{"n_experts": 40, "experts_per_token": 2, "d_expert": 192, "activation": "squared_relu", "moe_layers": [0, 1, 2, 3, 4, 5, 6, 7, 8, 9, 10], "router_score": "softmax", "routed_scale": 1.0, "balance_bias": false, "router_noise": 0.3, "lr_router": 0.00114, "norm": "rmsnorm", "optimizer": "muon_variant", "beta1": 0.9, "grad_clip": 2.0, "train_tokens": 458100000}
Below are experts of layer 4 (counted from 0) of a mixture-of-experts language model. Rows are named router (the router's row for the expert), up (a neuron's input weights, with its number), down (a neuron's output weights, with its number) and show model dimensions 0-255. Each number is 500 + 40 x the weight over its row's rms, rounded and kept within 0 to 999. Numbers have three digits each.
Before each expert's rows: "gets" lists some tokens that make up at least twice as much of what it gets as of all text. This comes from a sample of Wikipedia text that the model never trained on. Tokens count by the router's weight.

# expert 12
gets: " of", "ic", "ist", "er", "ge", "ine"
router:533547458447446526545463466451403482525481457481455466530423463437442442488506493511574497401522458522443492431458452514499460471543444523458515519533491486424531519547468474468442542470563528506552504557499458586428515449529533500494502525507505570550505575467503555559528502497503550484520504504525513453484498468475515440539565478425444442463468490546477501521503483447492485463522447483428535443517479491452511527475415497556405496489469524488554422538522470504499466480535535511450523535540511498499500461462464507499452503473536497564589519499504568471497516523534554440515513440500582437427529490548549533543485557492509492573527559474400526528409565516416516498492487524476523508507555467479462469524502471472467571538493502487523558509489488494455468472560453
up0:486494490471541500541469452521501505480504519520475458492493489441442380447497521472502507512418518563526484524486479457499541497526506553519508482474479497464474518569529517549521545495541449491467511573484526475557497506504509532522504506500408458442453528518462461570474586523549503568565545427485571468522450565557425488493417572461482468492497535451430496532388433452422429544462516424510466528532515576506481540449500480552477525456505483564483494495486442562475464445544496527497492486474525558508487487503505499630479548540584470545577458508461485538492552509517547494463531486572499488521523416463515514487559519550482532518570527486490518526475587522512528456512536413473464559489518516477509557461537550531478482456462506473489526530476501570553548493480473
down0:474516502451525511497487489450480510524467414562525489533579493468561500473565484550436571520496426477503499508500526583434494467559490487448544551501485500614543553431506560531496429490488480449496404557523455464495435472526450465494527453505428522520545488523485500499498515454406486583513555527418567507464525511458455544482521524485529481526467510448557529476516542493478506517488548557519394527595494492509540537487507461487621523502540497475482472440535384452495437492435549484509508513529510484512504510536446473538472480488528476488468453489503418514426517536483401527510513539481466490422503479586515507488504462464469523551445479489474481483527544399452502514484533511560482506479524530497486520446507545515555519512573451484503495510446552542519473495480512
up1:490514529514520502528470557475493516460514566509476547538579482384440520502512540556480484517511531528550406549519512470468520542554460506524497524498472498462499535537446418443473548530540486502441469485524542537494464521441466446528501478504523526465521455461509544431581500531545507459538538544513498508507517498429536481435487577552418462534485468512575495503448466537508481498419506464527430487478471431552526501541498476493532473493480515522487439469436543561542494579508550507580479490531528564508571474484505465522437498531479586500452511553558439514497439477485549521486435548501502508579592541414496529488504443445510526538569521509419523529448435481459585505550515495425609518518466535520515479485496445481524484518507497557532431530540516490501528501530552
down1:535507501563487496481467512504451545528543491566475464431416560503431486548490522463467376486541473539524515544520446530510484472529438454467489538407517465478526517450550505547554465541528477490475549410514503568509486476534500526409470501526484501427520460439486526511535463451459527556474439428444451519467508475534461530513526473471498512452444460478596482496421513557513493533563536531501518428486475512468544495589570574539471501516545500482576522490550477470605561415473561428521476454575568550484427552471501573450563485472519429509567525471521563532581491517495559424504515482470514484504492479488467495507513476475523511501526528475535554504520539519528502492523481533520507521519530505485522396514492531521461525498485538518457512487538549474507448491500505
up2:503470477494509496537533487541407518470492518510445516462471474453458524514513550500515477564555443454542533490502451446510502505496499547424534514532555448465480481550489462499515480452555476454419493527455449514475562488494493513564520482512435470542452480559461481479489506546521499439567503496538533449459456424578459447565463559456468493495472533511557534515452559519505403525508450427553485503505494493443503493482552533486548509539541493480543448482519508514528464516498463529521513516458511484567552516432481579401521548552436489465506501503533545448575530430522488461423489535478518431397517431430532462557480505373452496500586556500398479486468443538443506479491498488474496483538389551495482542503508511533490438496467531481548478496506554521493494516514497
down2:408507480509513546496427531463546508561535509473478469578446483534522428426490438461551469479501511522558561514503516393499495574564547459499507502491485465495453585481474558495480611528496470534564479469519508511542352544456469523515521496508492485486438511517464510499463413432494530479507490553480497418516502530458538486438499528518515483426502482527496473492486478511488501552452484489496520481509494516563544486510501470502528497586551458472530447521484459504536494544516494480433568494474566501491437508515536527445503550518605493501505462510547552489511480497496478499586471400434477533468452508547543468476451539519555555477480449486535381524553412535433457507473527477523529476511523490500532502498548480558545482466519419440444499525547489483457465511543508
up3:512474533500496490494499526505533499476537448496522402518406487492446523443522515513459533532532523470501506440524556560509560436445483492479474500541513506451440472473455506482464540538563501523539503525475532478513568524476448475498506521468528522481494500470367587517490563546412531472550478567439461495480469483504484584511448454512511531532501512463557569439626498533535546505459455531456457454472493481459497486459529453495495532456438486479438486490475557488427557557509527534525440477458450504489528515423445506480516508510485491423478529477502503437436483504452509483462421493489439486556497498433497477512528575504548472508531438491503463516505540458548506472539493555539564439517462587492570498505471460470503581502523515519427522569496552596439498458562540
down3:524535474465495522428514558473544503507514509479448554475469540552486511502467509533377535487481431477464433448486481423523494482515479486445530510579446483493508489480463454478576497598494511482447484484443421475563481507537461502443499483559550450497510469546433478466520520500477452458571422524487461506475518470488518535528539529503482484460516519505578452447548524498508512427534491588513456491476494466463523486471449512450506513452464430463486608530508590474522505420471532548529436494427540477557511447419484477529513496506476435440503510511500537554473483540467541540494527511479458516554465464517526489516525519492570477492451512514520525435488527432553546580559520502517483511477469502535527557494488536456480553511537519528604417488597549411447515509541534
up4:490583447547493469510460504534465515459495597512484506498559509527449518540545481505592541444467481507478497510481494526552511482478482540479527500527481498542536553518543512490500500462538443520500522508540559414445507474555564479514479486508574585492419481470407492521503511444443525589561558567550512495504537483546504487480531527443517528457452418553472497553480510388496443505532410477509440542438456552492502528590479497494524473467525464511508524469525441462481547588552553554498488510556512502473544467483502409493446518533528540474570491519515529505539454458447585479498561470558571566555507537542539455421439510478464448492482543536497506529469479529541485496536512490479532527510516441411484530449586522508519501563490454493525501500472565515461517536501496
down4:523468443526466509506485510469406496527525458522449534508497532480498506517464482498457599478497561522517482564472507495424451473473499483492460503481475487550566476453514552524553442483541483562541506518503510439500493467424552487498534470493493508511516478444479510533553481491500537455556458536520476557427486478509572562537507491493486501432530443470566531502476474620442552476507444525450483465436511507503505484485447499560511520449461406540405458541419528517563498470495529596488518536455599551496514492481478511453496515445439521605507529438474496498389578497522531495449512549565428493529489526502479583464454501487503475582465533529432574530433487538511549502550496501565510474552478438514516480535534488491469513454437487540490540500496490507452551544467521
up5:503537452499461508597420474464420526481534430501422536515491496451466513507529474480528523493471489548462460541494447548530512540555537483464440534528492483508476469530503444470554496526475504462450463493468483545394511436438503484542454479444511521514465524521475490517497507489547536440481554482466461632456482569530514483478529529562511489529524454518460531479498517485472483580560461493564480582527455479487529462514542491525480529493469558430545461517542499500511564453526452567552483496451456490400540462524477520454493527475580461592591617534480490533458496460482506599529472517509535579476511475461531547512466491476521513498515505508457515470548484443447559549470524523481432507509523470545418489481498525544537457430529532503575545536480576503534477519506543
down5:497497500513478507527457469527473538540484468433446534515445469509463460405460498537500452538462503479440504544518498489524589373452548536521495516491484415503500592523491522523510519522484464513533506440543454495527499533559516541528518514474466494499473505529537489495672570594480480516503514478475512470483458590532527536490484534496543553534489544494482532550593470472460526444478480456538508503550475524484506447497462522506495485482462491455563555530526530466576615434481597547522486499528465527430509576579445507501492513463494546462513492454428481499490492484600417555505524530417471504445462475478496411444468476426501534546487585491489523451507487497560488538490510497497499530479502455540473465496479550496547468457486511523478449513473501434506494479495478
up6:524488475509507471506467509507464502528533565484432426420552489458577539566466439427435504467570560476486476430467449499511516484499473459476546550465524532490513419505518468463457417526482466517510398495541452510508511554545541452479510507481464490521524450405461480491471510521478491452468479555605527486528514457523448465504519518548500523510526497533492506471554380539524504571538531557439478461522513515499496486465448431496480471506420435466497523483439455495492521509488569428474509568503494527444457496440526479503482485505586487533500507473494552405496490520506544504589474552535461563460455465471562543515475558496500530498425479453500547544455514516522528499481434490477531431485542535505553541488441475503493480493379483499514520479473554512469517606457529
down6:512419465443500445540489522523574471486478497484509473464484489496483551440538483552486498489501435496549526440580571517526497509558576577474534505503487477507497493477488501417593531502476588432563547487492506517528547506494461518509585541462476414522531563560523409480426528484451495526496464535451447527487517550535564576448455481552548620460511460502494517543497498504599476473513567513569516464436475544519483538517468553525503494504496434533525577453507519440517495541542490563474548490486521475474537499543481524562558451567514460503507548524515507512507504573458483507479468516407536503491489437459499455521558435510440472468506496475503490411570509521486588480520514542484507529516478519558488521507514498478576460473537445558493441450478499477492535531457479
up7:508488562543458488482528485467548486489479503530501608542544480486462405510536564449495484481566498484487550487477576491532590549459530525482494437576608533426528524499501449521487459537507545485501515524475541460480406587515515472534483476485436477558473457436471487507474528458542520551567427485525491412464471445582596514538533509418535471501459490497483545528481465545492520496548439488489516456509506417430478464461497509445518497462498468520470533411538451477455505522477490608552464489545506580445492494518466527505523525445501525450456553519514493430501437514487566470409523479482518487533523437487512497574423537519495472558526522535502492527475479492530440543463536479487518510499462479470473524511513537509497576539433491482556429500475531502488480526537547
down7:480491520427457479461443442493472514440455505530506495457489506509552451517503435560501532529441553556486540483641502457542472510546568500541503470493488560479472530529472545427497482503526497493487505581487511508475525492503501546500458389511510503515483478492517507457497500532426508453456422505492577525523513527514440425448481484516474481569455480512455477500451571460519519435438523414502469467491582552540572534491517463519481549509475455489500505467483456506442547475462506448423597498542425549500553567468469506518441541432541503519524476491484489496492434457463503542514520594487493494520454474521486531519471508504432480458490490518431452462539542603474461484416503492549528468448505504440528544547523492543493486501469564533498555489540568510568473602502455

# expert 5
gets: " of", " known", "ical", " former", " American", " general"
router:436538537528550507506477490500499487529515480494521471483545543483422491463465421481446456540522503530433507529442521549448563476573483534505524532465437465535520421592494522426481489565569503519535505485447523532548456476550466478351486583492548520456501513457566496537440547504482535532437466510514522497525553490483435495466552445449479510460443522549488494440536505507535533555535554537476492454462462509462491478512516604516466525529518478438543496468521532441479583423497495499524528582546489521527480468482474556515551479492515446450492532548578552532502483542507513505525469448496487505551536549535454529479445548543560472532448518484566512473439543472492550498472471555571472488557562492457558481544514553484548573532519473473519473468508446508574438538519487
up0:453501519532547480559490506500448511545490560458531528550416525475481460519533454440529467506467449510473490537487560416490472517455499538543397447531527545523485532506576486503546481408520485502466555533461464562461494518542493491558480460487472475440521507531513502448543477544521589488463504494547483568538527565492456528505576520499490525460468490470511481509474489508494497517512517502555532441530495506408472545504493496441543511484495540464504552496506498491480513481458471541485497525421491446469477464463532430449506567484549563487544398496459459441561540528549522478500415513544480474468526541463468522409525520516509550537578483589539498502449574502524468536543504454483481534484477522504529543570565500451599436478540446598587442512458540487514517568426477
down0:545552522539491626534512531511501516426539491489544556514545557450470538500543469540493476525513526555483442519502429469524520551564542548555405499488508480488434486475510560553479522446492531547502517511450532521482464473514447530518466512444533489473574524553497486442504542551540517461474488511506555520431495497458472542582500594532487527499534458478490509542493534533495488514466516433447494479471535504524435496556484537484494449510486475505511453448459486471562458453498448514520519596519559529596552465485517505489537498409556480622458546518517426473523541429432490520461539491564415446449529548463529485462492461511518469513485504504500586508411555523518489480451479498525480502506515472422499489528509452519575467480485600534490547429526484463444537515499540
up1:523515513471489516508530481515508520504545409513484516522526465525441468567501452546531467479576530533487471522506435532604485477444493494428429463538461500449567537577484508463498406464503516518492536551463494544548453520555545520551539514480514525509438443513454545545546510483545561432518536472491520461477499460520546518433452481529506493442439530409564500479508513578543453447513514582487398473524459516434441472520538468452512505473509501473458508494465571449519595576485449570514464531461471511524490479480531449462521499545509526461493493548481559466483493466450537485535499539506430522526450439515568437478469476503494504470532427444526429461564472458505585454457546516522530476480481469503432503552500517483523526591511548495460462509460600524488488455503495
down1:511418442557470405513495546532505502535538534497512453416467502578496424519527551523493503524507506529448549469515463549455523541419507534550487481486490506567529481522505406516505545534485515482520524478522439451437515583509525516508518454499473479516447476437493478536432513591497454496514555562604510478483482501553550434596534429486465512535527556464469447541435491434477527531513461509561518527460537602457509534598449461524488494503486574507560467529495508507492530467547535460443529517464460524553429566510445505543466554425503504509503482530506482510517588428496535532475548520503473538510501531486512429484519502512515519538527496530555579503451540556514482544479405482486457473508469530548541435478513490486442480445506463495511521464512503530557546524535434
up2:516452397528542503530457500535430497501507500507452499575496497551501503524466441552504479492594455503574542583571515487469494457536517537499506499476458526511454473517493503459551469504565577560452515550476533523476521487417523484488518458503546460520453474451500552546520515559541453462467502500542481529505489577538504583470465476462490470449509503510498507478518541485528579451473521522452541525556463524566457518419430553431542488525462503516537534499563532558521492520526508530483473523435490446461470528521497467521539468521520480480480490495452511403513517454521467517578455536488431505557486429465436527518522478340499600493440430537464552571478438508532538518481500499484535518491493453463471471527503433596495557530483561543505498546481543510536451537474504
down2:464445491526529488536533489563562452522509471535507513486425510525539456513516454429545397511463551553482473572514442377473444457500474501473529524522562546591548512498531453567560542499562489485450540518514562417558507485505485525556524532491573484471481453438482465555476467499512548517491518563496534419529457534457478519478514503465473526530435491529483543492516545519530471443487522490497539470458420477472546480479462470513563464534550439443486521514552517498540493454520486431418509433453485505454449536484465545501557512548575502476464518402519517493520450511507516474457494510557513476476448499512513468484566390484507528425496534478509426533462531461538492559459437440561476543545441511540470505404498511520482569466525487541508500522532510558496457489526499
up3:548519506455504536585478510528499494517496403488459469514578506465481426544518564430529526466455459491526553465534444487595465464476534473475517507470520502531515428483574424521462450491529469468474481501490511465494437522514503540491524464474490526481497445468481507504510528462489521443487506487538426493506493497508537438470575565532494499471464490597499528499537464457479521482604454469499455561603408505577564498550529509522505523453552561571510454451498489475508510518495494482436466472545561479597481469532494506469452515474536463536505490553437467517508542519482474540498503596545541430510488458502573479460532554447452524497551542439410525523500514489586489508505500534478475473485503536453474447541517461526467516545545424517486455495377483498541473539578526
down3:477454466514419513516543535433437562506520391517508536493486495472489418467454462428470460548495564502539525516557504485546506451500524426506498589499444560520512581556530446543514512460501521496491489527501503525570480468513462517517538415488453515508505403511508472469480477511430555529491470542592539477471533451496466477485388554541495496548480603531490507544566512504442529478483445463492484527568518540506474519454444445476420420525486513498465470542529526509471516465470452602505511514494488487577470492465475476488419539525504452491479478528486547543494565513517484530519540502509451461438472466463498483558478552511440475565526517495579542500553521489450456475503547443497525497502494545444494552532535520528473393438471543460569470503463527502446458533497483
up4:450488478504435478546560482511517506531490552492514528495555537463427434467494539498442502546425507496418471430548467550552535492523539508498548580470468550505483484517537502507433416531509535496535481491548524531418437528514445544546494518486404438507526584535494564551485542477550521547506453450506526490425534439566453505480449512539537478567465481479500465515503505521502495555520575536530476497474489469463466509483580498546538495535524486508480526457529457483542554475608468464477482478518398472566513462518573519495494422476516486550489445503520488427500486509559542536482504456512553485476526498467539556475481450516537486536448578518513570471522508459510538560452502533494533556423522495629482461552523497448537418487524539490540514497519548554555495484448488
down4:515456399497480486488528495556518424493488569543569495551453580469535495463544441556514575445547511539482534479520481518541545428488506505494561504496462499542520443483472496521528499523527482483507444430537489571442508465540538538528487463549517455460491507526481552422516487472462523428502473501489484482524519464556549465562482569555532435492520557443507508563577469448509429425560432538456523539479489518569519497467446488562495448578470519415484421542500410457551505517471494474465461506503480495463477463517496505530500505447503486532522444555510519488516483474583512487572492528505624571535530463456532519509515447533526507486516444538474459463563542481552498538529538449444454445468503438511509459501540474479452523517461502464460497444546599506455543508496518
up5:502490498449467493478500522502484494475488473520443471489547533473468426532457542555521506493498546525536407441481497497443530515501486433438427518424445511486513509517475462484508556468550504511501552569613440564500511550464547451562493532529475479493485554455527545560494415533545512506475501501523495519580464563462560553549424513444436500500474532456522486503525509501442563532483526490458551491492493560482482501441477534474570494523522469560477402499532500461535438506534439509542477410508477524449518423442501461548509497472508475528530481478523460438553513465468511462503513478451452519532551498502445533506530457505541488467568522529458449479447530554395466438455391456491485540551534484516497464526470508581519525538523547477480495477610527519487477444587530
down5:455552524453460512527488533512500508442502486505553527492547524526601478469498507523516516566452553476486489464443523466517456470564404427507513507464396512522535455566523523469482412504537531528473527503586505526499539453506520419467507510559511447462375499488478461494565505447502474549420514568444536508473487459501453605544482525435507468478566558460561502482554483484473503484414502485536539572526488533510465516571537476535529526481534478484589426471487496469511478453507522450400449475488526462464588503409465482553575547480535545529393552508478454452480505507487458515522480533499430442545454520537511533492474537512457542548489464511521473479445488528436553473516509498540492465518536501510512489509487531460502555475480556514432490504508519468458495491507498
up6:419482506494507518497547515427390520481506471514517531503491556512533438543525461513516493503523538512483486453432487490460495441477463501520547494445457466542507466521527535485530571482447480458514479513441496560489563550440425492438507547547455443489501503571607554506506595554465482509451461465472555511597513482480553487429475506546575506495523519522457568489469497428468564568566486523538445515497496483556519527467459567462424511477552510490532440506415471451466484490493499518508500424525480446524528566535489480498486523521410566516545506502542456463587496489505495437457532438505504493535501568494493507477569524435540561486499510552540482507483470527456506485566543474458558512536486544440469563447501483538434457539487478508540564510462572489551492570513524
down6:418533507466564455552546447476506369432499520478463447472506487470543513504487514534468470475467449466509502494474503561484565461481412561470499498515497476436553550512558499508529461524504501530488439521480468585473544549422462513511503490441528457515447541522512459561414488563550511580516477445572475436503473470443599449477478498503515486524517519531591475492417468438505496547550584516440534533484459511442462512477546527484524493433507487502520458484572517528487437490472461500487501490533410494513445494522484460537530465445430515419521525470482483472508430526505523505507512454510568482545497484470460514517422500488490524541452526557492441412509466407478527458505554478502489471548487450516516467558515565596456505498548494542473464508456489464485491471453530
up7:472490490494543510573484469466452496495524463501504453494469514569597400530527452601458474515497551563474456494473535448512498516540467515527494478584491545477502489480466495509519527529464512520444489513525500489488441527500452526580441533503427556560481508546488532445432461562418482594474518531536505450485460435441538534485472519545570488435536552455533493499495472504505497508544541508536571405506489469467484553445492568489512562518512465404453489464528503482505561514456544482534449498530475462538524540539562532571499458540544542440499457544527407479492493458464502540423515442552485446511512553610546536508460540530447487531600537503496546443523474458465447507488450458487520493500535424557509455516521520526515550495527482521500505529467439494520458535517465
down7:472549489427564501490515443576494484483471513481522542513493483542526428460545517468623444474454507573537527521501482517485446521411522534510438464449542548596443495444507459530461524483489483471421517492558502535515493537475496565471546503492464522465515455509489529471478456539450528490441458497461500547469506511511500512473484572459456495446572443449461481528482591495518486476525492526471576507501553507524466471502477524456511562499502470587484545531489509497437485473546430490396537403443498489469486454497495641537525485446453511478449499512462467463529498505573507527510486504483485503501482508494523475477535469540509522505529568471463478441446522477424512367479511440547499518502452478442473554474481453537493492492448491505393541443453551518526575505501492

# expert 30
gets: "ation", " of", "ical", "al", "ial", "or"
router:474520467497474505476514509554474495484507540508556480428436509495579551517449513520507436500518528541462505528511494508421580520486480568600468581509533482478514523566505504485479467433451480502524526487445512513554536513539488430447477471562471412422499584531506564597509550474550580520493514500500499497553514422526512562446501421523546514473450488539514492464528525530498476494517518557440486444536555463441482526485515548554415465548591489452527464513455465530433539476493496476494545487523442495493511393475551550496547455500523520508510557482514489446514501517484597496530518463468477519516472505498475458521410537477491542535464458521505557504465507464497542498393550566514457426528541469446567483527524503554564495492506484507556470506503585502471520439485442
up0:380442480522496503503562481535576511463507597492437472427468501559454601471502486511514468418491526540504374485540470530505514465508557505445495526492480472514515404422422450417507489505563497513467508406497507538526479527478514516497512473471453547549457487529500473558504462474460517533495542508497537495545546435536538510495464482468509586484517473449514575468521488512537500511487457476488469496529522475479486530505406531429571478511553532434504543498479516594474522502586502514503565525506505519429485528435496458477508488439557569509539520558507465517411547558462496512527491506513525509534547441486554503486551588482454480506464451539417525546471520568513538438517544488468503544433466549491483441525468531518558524459465480562492481493499474512498509469493524
down0:556566493492602475437445469500476442482459490523531485535541524558432468413496535450460473547486402564522494427485481527415472525461498551520567568514520499508461493491450521483544492542469563477570512472450555524515526478553487534483479451537491512495522581472528415498500496553468493446522497558479486468477483512578457506456513577502474544621446473469510578502519481519498516470506488502488504504511517497475534490431488499490513523474426524519492515436556534494442561501492551464533585475577498557494565577524478460573529564445522470483452480509511476548430530515463553540506487518487559515502472442533470466524517512447473423441477397511545514542522476502482513532470456512611552526462459480512502534556485429493506478472479512523493425501485474474537484558470539
up1:480463522573492485555478493441533467468543498508471532454560567514527451473614518586480453495496475556447575469515507456503504467556520504519454423465465484557522549522523438556430511450450460497472526434485484519488510541545534466563495447465514439440465519438514575510484524475526506539581605557470499510551536521493451545546523566468513492511479426553454526538482523520547527453494505493516458455530405520505529449506542479506499492514519466512471445474517524507481468556410466494509468538480517505481521520479590517474531425465530468516522533465447484473473502496540452435431487494456420514458532517466533499511486486481535459461570555489486535474546463536402551509493493500573610490505435490504477441495528576531481473471521519521540506539522564521435512428539444
down1:523536500550514517425532475484497444533510487462543545577588497547496447502502487468588493474454490463437531548464560556534472523532477540519475498516428482490552481464458466493486505436494528531504530542498445505461507462486499518449599485545492481501547491540515466431478535503476517510462486550556505583531545472475563513571449453461438451480473570503551441443535535538512493475483551441456483487393589486482540534453504513510558536445481462499394480532445492548513512458428567546559562487543548537483434518572526430470475514502443484491492542480451472520443490548512535505507471429539504502469504490511478469437557556506431470519521460464500434461501508497523558550510587519465489482533496463489486491599491456518457548543474539451475458551570438493448525484495497
up2:506475555497485493493542546475490509496501506505501569463522488440475612535524509489536604499437528428488509557516514558488505569531449491569522505552493522474539492563534446490495548503488503562548558537456460552576550554402515462457520465506474443489444543468523450418510431467476435466471444411479517520488480475532420419476481461505543518428540438462473458482571434509458525514487498528474561505504472520544517437473554495490495582521521439492501501454476517416418456551518569516561504474468476480529506506488531463449544559524530488503479552469448490489556475505492549547497507480484502450475504525440501533590457533537495472522469522536510416518548520500502510488490583540536472504523500529516529476407482404497482530423556452483522496524440491515499519488439546
down2:517576558446558537465524553497554538503530538545496445491452550458537535441534412492469532547520592513490551482507441524491488552511579481563500455469575526520504586498495499475503465525467484548540517498547509432498465455484524557510634416530502446554457474501505512466487482456549512460504509473474567560570454544473461532487494505395523551527522479484488473444481559491467562488514459562490461486512460504428532532567518491448499495484512456550516490516518503477461530501580539478497451477513445512515490525443558544583532536542483452572470546482521466538436511537526518484493524526456487499468499483473501494497511473576528443479457465493459528483481613497510524536462552441501454501473487500569473494467465463499467465486464427486468516406511536442422544460511412
up3:547480545460505485578449482549570492498522535509514574598557516477505480541478530487468524442507519460504485483440469495612498488565531513494463447479462508496492434446509476544538459442496487402468535489453425518451439456503495541538490511531437540475521441465452513484509564510517537579431569526503537427563513487515519490529417500447420519523526421502476504464514547566509517511475514532510473464466513513451607478438558497479427510527512527427433442534426524538454453506495432490489440486472421537584512526549563455483489573450488482517487448471528513491467542511471494481502476488519440496537532536538537464440501558523524491520432476478540480433458500511431560529540507544483483471440469508539515467461494484505482469564509461477501487451469511536452537530565450
down3:516418458529482540392469511539471544474547437473466442466492523485526505475537475556518579423478526518503499485467490493504541495414475509455506453490559446463505534451426548488504486435526457573487447532530480490473483433497494446492527510531511529539494472486492499515525490482438505531491547528408438467497481459530547510572531525567517460478479474592522466510558584557454430433460543589541535500500523457513578477473486449501477489450495459488515463502536520465516494503539543493472529474459451517501538544450487500444555492587492478526492475511496561475443440489484510469476481515482516508551501434465582491478574457518435543491418525422442530448597458488578437567545481471506527488499529480495532520528558536513507606466478521467536513529467533429510462502452551
up4:558498546522401485546491455482488455553480534472522496460520455479544516505522476498581515517477447506549419541484508507442490594541479528446483467501518464523500532500508516581436499447493434456415569501496471521479516511438524427493447390475513538468497486457512500444504426534516521544499579515477450495469551513533480457456413491468491499500483532566470444509496555490529503487499485603432434520499578506469481498545503483505504564483461491536422452471524495455488523529512471474545488487544490455454579533491543463456474479502549440526551507486435483484493509455496479508431464551456443505496554468523589425490516426473498454532461547501522504450524503466490469553457491469463472490469522565468512485546508448475508451525399493499519405382434479471509504537463450
down4:530455533520535492556509552418489443518470464558565492500520547498482467563441535526506480526545523505458459477509509510486469506519500513569550456549491529458540546427429543516516553511609583519485513489516479467481604484511499557463558468486474533457471470477470458508595528439479561583543490520463472501433493551480502399446545512507539495529478532502548528509449491517505458455441541523519454540468478492503540535559505484551451485451511506488500467477463562578501508524474424462502511509452452508447544461541518535435514449547482478490513567455494450485592454518562575402555492504572544484515515506513456512487508551528472494509442468584447448508556483462539522474478524474472557453498523540466511562458532478439539483567531511574525455493524428503457545452529519
up5:539452485514562483501454515457390537522478494504519436469537526607523565495550462453487506525529571469476495511490495521506542480467518436570524542520585524538521504544498479516574533509468483492541502501517475504519538554488505472502529526538525507502461486519429486451441529560494506532501445517470525557554484459477512440476395458515489523479515583448513460518548534441450500513524522518509468463488597539459518525477420515467517582549473546486516506404520537502560515456425485588456524560526500512486465439521492543442467502489521564506456558490498440526468562550484488475513509462555554441558526629526481543492486527475600493567506478553533528555533474494451480547458534489469458508508450536531476452410443476498558522510564539470511520543498516535534558548493522
down5:504519470587485493565467486538478436584458562412510488511481492527499475519532532470502545485649503516511472571513410532442443457508476493489576520526491514549485542502436448467502499433500479503483516439523450470465462491481504499468466580530513531511557461506436543537488471502506457478533498482506464485492436478537448478502390484573481497563517529417548493533456498435520539436500561535382523448501467481512484467516519479486467542538446470507512483523510519514502566441499484478480465459472537473536580459488532479520536517483508449473490527508481530510475490543518422534409466502464442496473493590539479532467538438555524508558475553484454467512453469481511485480570548534510473506543424578494465477461492479462498527492473569483571446454558428414516472491480467
up6:463498469474466535501476554486486490511464461499419505530428512546548553510516508469513487487444508611465490470385552518504451462494476530520568454560523477494522433520504483501464544510440470472535507473558522516537516560469533483537473511497455499549516457491533523537515569540502539526512444527511511502498517560466522501565493623447459514552540486533497458466555577524457413418548442490444544495511453541568528504506556532484517462551519464479514451509538521486491525510535449571518411485480518475503424543595474520525484480484497496483475580495505463497511458412489441506465500465495515472486460545472546510549549567520514433510469415556484512549568459511447593459503487501551576480536550488583404513547497491482586502491534493531530485458441524529508521521487449
down6:518532468511445411476504501501457526510556416560474546511563456480503466472503486529515539479479501493526428549485425564427485477478498519573499544513506484507482472528499558573473545466480408474437456541523547503518471480522466500512416541475493500523502534550531537479467564550480571536477477448536512538465552492558518464434538557518454530488497445492518556485452509526477529520484516519515503511491500518555565497484456501593494584498490423522450544536437456484468542508470495503448466485599503446463469510555607529517497488485463421501478528481455530441525443508476386593457512568530452422494524477555546551449499443463503525524499457524497465492489455491529490556449523540501502502471436477492542431470505537462527409475570550465441511551429482508481495548519481
up7:490422461568499499467453488569452491497462561526549503538450545484396542515540488486512588494442479512477481531478511500548559558506406483453524424508537447485478435514472508525480559494517422475505496480487514543470551507518396503492412475456547473460551499532549469500451546492497498460554517515437495474482472467485576484463497439512462495546453455432499488434522521508524511456516508465435541488452536575503478503520560489539540486422566463553463442527504478445522475477477562500463516454504527570525511510539541502559452495448539442434595475466455437506557465474591530561465498460492447612438460440497492460508469479503487472478496478448500536482431537499522500436485503539516511429543512514494487559517525527505542555498477489523529516533501572537569501565514497
down7:461516518511486441518531520472530432464531471503517533564495524552502540573432538542570480517460467472521468509493436520502447479503572571566510511384527454534501572481539530456521413520499484492507466476500506501541458557483531491494551444534482528505485544506519468383484533441502433517462476505481507496479459529505515536494589543563534576427504458487539523460445506539493566486520568481573436556484419446474553570595581487505488449492596441532481534542513537496539555529496544552437518407479529491461532510483559565472512454510468463421556502518492468486518543480523455511545478482532473519551512539527518517522515446452509526524521513485464463490476483481495463455523573516514459434510530473478471461475485527578511514528423466567504473534452454508528545498478567